config = dict(
    router_z_loss=0.0001,
    attn_scale=0.125,
    parallel_block=False,
)
Below are experts of layer 2 (counted from 0) of a mixture-of-experts language model. Rows are named router (the router's row for the expert), gate (a neuron's input weights, with its number), up (a neuron's input weights, with its number), down (a neuron's output weights, with its number) and show model dimensions 0-127. Each number is 50 + 15 x the weight over its row's rms, rounded and kept within 0 to 99.
Before each expert's rows: "raises" lists some tokens whose logits its average output raises strongly, later layers aside; "mostly gets" lists some tokens that are sent to it at least half of the time. This comes from a sample of Wikipedia text that the model never trained on.

# expert 84
raises: ",", "/", "-", "'", " have"
mostly gets: "ist", "ism", "ists", "istic", "ić", "ologist"
router:63 69 73 48 45 47 35 67 58 58 48 45 58 34 32 50 51 23 19 41 50 62 34 62 92 39 47 58 44 20 38 64 23 35 67 70 59 35 46 84 38 39 54 37 47 39 62 39 33 17 50 70 62 48 84 49 54 43 49 31 54 25 42 64 58 27 33 46 15 61 59 48 43 70 47 65 66 38 38 55 43 35 48 44 31 50 58 29 59 62 47 68 56 58 49 55 62 47 53 44 83 31 46 54 40 24 42 48 62 63 66 48 42 60 52 45 98 26 54 47 36 69 53 54 47 65 58 51
gate0:65 43 41 69 69 21 63 58 43 20 54 29 46 58 48 43 71 56 66 58 51 11 30 65 70 65 61 43 78 53 26 60 61 53 59 57 51 44 39 35 39 52 49 18 46 46 27 47 45 39 43 20 53 42 61 52 43 44 48 48 44 70 49 55 45 39 15 53 58 37 51 44 51 71 36 39 53 79 36 35 30 48 65 74 52 71 52 20 63 52 70 72 35 42 47 69 56 51 37 50 59 62 60 40 36 47 64 50 28 31 74 70 28 67 70 21 45 46 83 30 36 41 36 60 26 48 47 62
up0:55 29 62 36 55 51 52 72 44 41 60 52 58 74 53 51 54 54 61 35 35 52 46 48 54 75 20 52 58 50 39 03 43 46 32 29 32 42 67 18 82 31 61 63 57 52 49 34 33 69 60 42 61 73 40 57 52 51 50 78 42 64 41 32 27 51 45 41 61 43 29 50 26 09 71 25 52 49 53 65 42 50 72 40 41 48 29 52 34 36 28 54 65 68 49 64 72 15 63 72 41 39 39 66 57 53 61 65 91 39 42 57 49 32 54 61 49 56 54 62 65 47 37 64 57 65 55 53
down0:61 53 65 65 88 34 27 36 44 55 47 23 21 42 37 36 47 45 72 28 39 50 18 47 75 59 53 26 49 31 26 53 62 38 50 60 36 70 58 28 55 50 68 36 57 61 45 44 48 58 47 55 63 70 37 48 49 67 60 54 49 71 61 46 52 70 38 52 67 55 28 53 38 57 37 81 54 32 52 46 68 68 73 50 59 46 16 36 58 44 46 81 73 53 86 55 40 35 49 70 32 64 40 45 75 50 25 60 57 57 41 47 49 66 50 56 09 56 76 60 55 62 45 51 68 70 41 51

# expert 83
raises: "ly", "e", "ro", "li"
mostly gets: "mi", "pha", "ec", "pi", "lav", "ür"
router:87 55 54 55 51 51 18 79 37 43 46 55 71 51 29 43 50 25 36 61 65 50 53 59 82 40 54 47 54 28 32 54 36 60 63 37 55 38 58 72 48 42 62 38 33 27 61 26 47 42 37 53 43 66 62 71 54 20 55 27 26 26 41 65 42 43 19 30 15 45 42 55 46 50 44 38 63 32 25 49 33 43 63 42 29 42 68 47 44 60 48 69 49 55 70 30 43 32 51 39 86 37 28 68 47 31 37 35 72 39 71 51 55 56 71 42 66 63 55 44 48 73 30 49 49 64 41 53
gate0:62 28 35 68 51 50 52 55 47 40 44 23 35 51 60 35 53 42 43 56 68 66 74 61 50 56 47 08 49 66 57 35 44 52 43 34 67 65 74 54 31 60 54 37 63 26 92 38 43 50 57 34 52 46 64 73 70 24 46 54 35 44 81 60 35 57 38 45 57 48 75 34 42 62 45 47 63 58 12 41 44 52 56 61 60 46 44 48 47 63 50 37 33 91 53 56 23 53 52 73 74 67 49 57 46 50 57 42 55 78 64 72 26 45 51 57 90 37 46 66 69 35 64 42 47 44 52 72
up0:29 22 56 38 63 65 71 64 43 68 69 48 35 70 22 51 29 28 41 61 41 63 65 62 44 51 30 22 55 63 40 55 56 44 22 48 90 36 46 54 59 51 49 26 64 44 74 33 92 47 48 57 42 54 68 46 56 50 50 51 35 50 59 57 51 48 35 58 60 51 70 44 68 50 41 35 48 53 25 51 58 62 72 53 65 69 50 92 28 35 56 65 41 36 47 53 56 20 57 66 55 63 48 73 41 30 61 42 43 29 66 64 42 13 42 60 45 22 54 41 47 30 39 27 42 46 55 67
down0:62 29 65 27 70 65 55 42 44 27 46 46 37 90 59 38 22 57 70 49 25 64 57 35 34 46 47 43 77 74 37 50 22 53 63 32 67 37 42 58 50 55 43 39 52 52 36 61 63 44 55 46 61 58 41 59 64 62 70 51 56 71 52 37 68 58 72 32 38 62 85 62 55 49 76 44 12 47 51 52 43 65 34 62 73 52 58 83 24 38 22 59 41 69 45 67 52 70 56 25 34 45 65 66 44 55 56 54 38 61 76 51 49 44 56 42 38 48 46 36 42 32 62 23 61 80 54 34

# expert 64
raises: "-", "th", "ing", "p", " "
mostly gets: "ö", "am", "ä", "ā", "ki", "ı"
router:58 44 46 68 37 54 30 74 67 50 50 52 57 30 27 58 47 16 28 50 59 36 44 70 83 43 52 43 58 27 29 58 40 41 65 44 63 34 62 57 53 33 47 52 45 35 66 31 37 32 26 57 62 71 74 70 57 44 34 38 37 29 30 70 37 35 40 34 15 42 46 43 19 57 57 52 57 51 51 37 51 27 69 62 18 33 57 38 44 56 38 71 65 48 48 35 43 26 47 31 68 35 47 66 48 22 42 32 67 62 76 16 65 53 62 35 57 41 41 51 33 62 31 54 51 63 43 39
gate0:54 43 70 41 57 50 24 71 44 21 70 46 39 54 52 62 40 52 49 52 30 43 53 50 67 47 78 24 74 60 35 29 63 40 82 43 42 66 33 42 53 40 72 49 48 27 49 54 44 58 58 45 52 41 52 65 51 55 38 36 57 34 53 54 50 53 34 41 36 58 40 43 71 51 35 74 40 49 63 34 28 60 59 38 41 00 59 42 16 41 65 61 61 35 72 58 73 12 60 44 47 37 50 70 51 43 37 54 45 70 63 63 83 66 43 20 73 29 43 62 32 57 49 49 49 57 68 58
up0:41 37 32 43 66 29 24 37 68 66 33 80 72 33 31 48 41 43 54 69 72 75 49 40 50 38 44 41 71 41 47 31 54 48 27 52 50 50 53 77 41 48 80 23 57 76 60 63 89 53 59 42 59 61 64 66 62 59 71 48 41 32 37 51 46 54 56 50 52 62 58 54 52 62 52 48 61 62 51 59 44 33 59 51 36 47 38 35 97 64 40 47 38 22 59 64 39 82 63 16 47 73 48 46 56 41 70 44 56 52 39 33 32 80 34 49 48 52 36 57 46 20 51 54 70 43 43 71
down0:50 72 20 54 63 33 49 65 61 69 70 75 68 64 22 23 50 46 49 60 64 51 23 27 62 63 30 61 69 68 36 42 75 49 72 44 60 30 50 73 26 68 81 74 51 57 35 52 49 55 31 50 49 62 53 58 31 42 36 64 55 55 39 32 54 30 25 37 62 61 45 56 64 71 73 28 44 67 47 61 66 62 54 46 47 33 34 46 42 67 78 65 55 25 56 32 48 48 84 41 64 50 62 49 32 64 55 53 43 42 58 36 63 62 47 59 49 73 22 39 56 49 42 75 46 68 74 50

# expert 121
raises: "hood", "ld", "vest"
mostly gets: " Bad", " SCO", " ENG", " Glen", " police", " Hel"
router:72 59 64 63 29 53 28 78 66 43 39 66 69 28 33 53 60 26 25 46 69 45 46 70 71 37 54 49 62 29 29 56 26 40 67 45 57 30 44 69 50 33 50 45 39 42 65 28 35 28 27 60 43 61 74 60 57 32 41 35 35 24 31 72 50 33 32 52 24 50 57 47 29 65 47 65 74 53 40 46 34 32 48 55 29 32 59 43 51 70 48 77 67 62 57 41 49 28 53 37 75 35 33 63 38 24 36 37 71 62 61 28 61 72 70 44 72 42 51 45 47 60 33 56 51 64 42 41
gate0:68 58 55 80 56 64 61 70 56 24 50 48 77 23 36 39 67 25 32 45 49 47 60 72 42 51 60 63 72 28 38 35 37 60 47 64 56 32 52 67 43 50 66 53 47 41 51 35 47 40 37 50 49 51 77 48 71 43 70 49 33 23 35 56 47 29 27 41 19 43 53 76 21 74 52 45 71 63 61 38 42 24 61 53 43 43 74 49 18 59 44 71 74 51 44 53 70 47 63 42 92 47 35 70 60 26 44 18 59 56 82 48 50 44 57 51 48 52 50 59 52 60 33 39 51 64 59 58
up0:53 46 34 67 41 52 33 64 49 38 51 21 77 63 60 30 55 52 61 65 39 59 59 45 60 46 44 62 82 74 47 36 69 36 79 41 29 46 48 57 52 64 29 34 35 77 51 50 44 42 31 18 60 36 56 59 38 50 47 25 62 38 55 40 51 63 46 45 43 56 56 31 45 54 47 75 52 35 42 80 68 27 79 31 75 28 65 58 48 54 29 54 24 29 49 78 60 48 35 48 60 79 40 31 52 58 31 61 26 25 34 62 44 68 39 42 34 51 86 79 41 56 45 56 58 61 47 59
down0:34 60 42 39 48 23 55 41 35 59 51 39 56 39 43 41 36 51 70 47 48 48 63 48 66 15 43 63 35 41 57 33 52 52 44 40 44 43 44 44 57 60 66 18 48 29 46 40 70 26 52 49 33 93 54 44 42 45 24 84 48 58 45 82 58 44 47 68 49 26 64 42 36 78 63 56 60 51 30 39 69 31 37 73 44 56 50 80 43 66 51 36 92 61 50 44 35 40 52 60 69 45 59 53 48 33 20 38 28 59 67 39 62 53 61 31 41 41 71 55 75 38 52 53 45 90 33 42

# expert 63
raises: " CZE", " together", " CRO"
mostly gets: " Ta", " Kir", " Kat", " Kan", " Mat", " Fort"
router:72 56 61 61 27 50 27 79 66 44 38 66 67 30 31 52 60 26 27 45 68 45 45 68 72 37 54 47 62 30 28 55 25 40 67 43 58 31 46 67 52 33 48 43 38 43 64 28 35 28 27 63 43 63 74 59 58 31 37 35 34 24 31 71 50 33 32 52 25 52 55 46 29 63 46 64 75 54 40 49 34 31 47 54 29 31 59 46 51 69 45 76 70 62 56 42 47 26 54 37 76 36 33 64 37 25 36 37 71 62 59 27 62 68 69 42 73 41 49 46 46 61 35 57 49 65 42 38
gate0:76 65 65 52 46 39 48 75 73 52 39 54 55 20 29 59 65 21 34 50 59 43 45 77 64 45 56 50 47 23 40 62 20 31 56 38 77 37 50 58 50 36 52 41 44 37 58 25 53 14 26 52 60 61 66 53 56 28 29 33 39 34 42 74 60 34 39 51 05 50 60 65 42 71 50 53 67 38 28 61 29 43 63 50 39 37 56 49 52 60 54 93 53 51 62 47 43 51 68 27 66 11 38 66 45 25 44 56 52 48 62 51 65 55 72 43 66 46 53 57 50 59 37 53 57 58 44 52
up0:61 49 63 35 62 27 58 46 42 38 44 61 62 42 55 47 55 35 43 55 30 56 61 36 54 22 33 51 52 47 30 31 43 20 22 79 36 51 67 56 39 59 46 61 71 51 54 38 46 14 45 38 24 39 52 24 00 53 32 33 53 45 55 53 45 57 68 26 34 63 36 51 64 72 59 68 83 46 31 68 49 45 68 71 49 51 35 35 55 49 59 42 34 71 28 75 49 64 83 48 67 47 37 58 75 60 53 55 44 62 41 61 45 72 47 20 54 73 41 47 50 55 48 38 57 45 61 58
down0:68 59 62 57 66 36 66 44 35 71 59 23 36 50 57 65 28 35 77 54 42 53 43 62 54 53 35 47 39 56 59 40 55 64 38 53 36 75 26 44 52 31 69 43 43 26 48 45 29 62 48 43 62 36 62 57 58 53 28 63 75 34 84 47 63 43 73 42 48 12 23 52 44 56 48 35 45 36 42 50 69 42 39 48 71 40 56 50 32 56 95 63 65 51 43 59 85 85 47 71 56 55 53 46 27 38 79 39 25 43 38 62 64 30 43 50 54 18 51 74 59 51 46 56 66 42 44 36

# expert 102
raises: "bul", "terminat", "ł", "by"
mostly gets: " Mari", " Georgia", " Tar", " Gra", " Alexander", " Santa"
router:73 58 63 62 28 52 27 79 67 44 40 67 68 29 33 53 62 26 27 45 69 45 44 68 73 36 52 48 62 30 28 57 26 40 68 45 58 31 46 68 51 32 48 43 40 42 66 26 35 29 27 60 46 63 73 59 56 32 39 35 35 24 30 71 51 33 32 52 24 51 56 47 31 62 46 63 74 52 39 48 34 31 46 53 28 33 59 44 52 69 45 77 67 61 57 41 46 28 54 37 76 35 33 63 39 25 35 36 72 65 58 28 60 70 71 41 73 41 49 48 47 62 34 57 51 66 44 40
gate0:65 66 50 62 51 59 38 86 70 32 34 57 92 34 34 65 59 32 28 58 62 52 59 79 52 39 39 37 57 45 39 60 41 35 72 18 64 30 33 56 53 56 60 50 47 61 51 28 38 40 41 55 38 48 63 51 66 40 37 25 34 28 34 63 56 24 27 51 19 72 43 61 34 63 72 47 52 49 45 58 24 42 74 40 23 34 71 43 53 60 54 55 63 57 69 49 54 35 66 43 59 31 30 54 59 42 38 39 51 70 52 40 63 46 56 43 64 33 50 65 54 79 10 38 51 63 65 39
up0:36 36 47 39 46 38 44 56 57 41 33 56 51 30 35 42 49 32 46 45 42 63 60 75 51 29 73 62 69 52 61 48 34 26 54 75 43 44 44 53 70 44 39 43 42 61 67 32 57 29 77 44 63 81 61 68 60 44 40 73 56 59 76 52 29 59 70 44 54 23 49 72 31 42 54 60 33 58 44 47 80 33 35 71 31 57 55 42 54 31 83 44 38 42 20 90 62 51 18 57 51 21 53 44 47 52 52 60 32 34 38 51 48 26 29 20 40 50 30 62 51 40 37 55 29 39 59 74
down0:32 57 46 95 48 42 38 60 51 45 32 29 54 70 55 66 82 53 48 89 41 71 58 64 53 36 40 51 41 58 24 63 64 51 44 64 41 65 44 48 80 19 46 42 61 77 38 27 41 36 25 43 47 34 44 33 64 59 32 38 46 43 60 55 63 62 44 74 51 77 37 74 40 57 47 31 64 50 42 59 45 29 50 47 58 54 32 57 48 74 57 49 57 80 27 54 50 51 73 56 36 68 32 67 41 77 35 31 23 38 46 71 65 43 58 11 58 51 53 49 58 63 62 48 50 56 56 40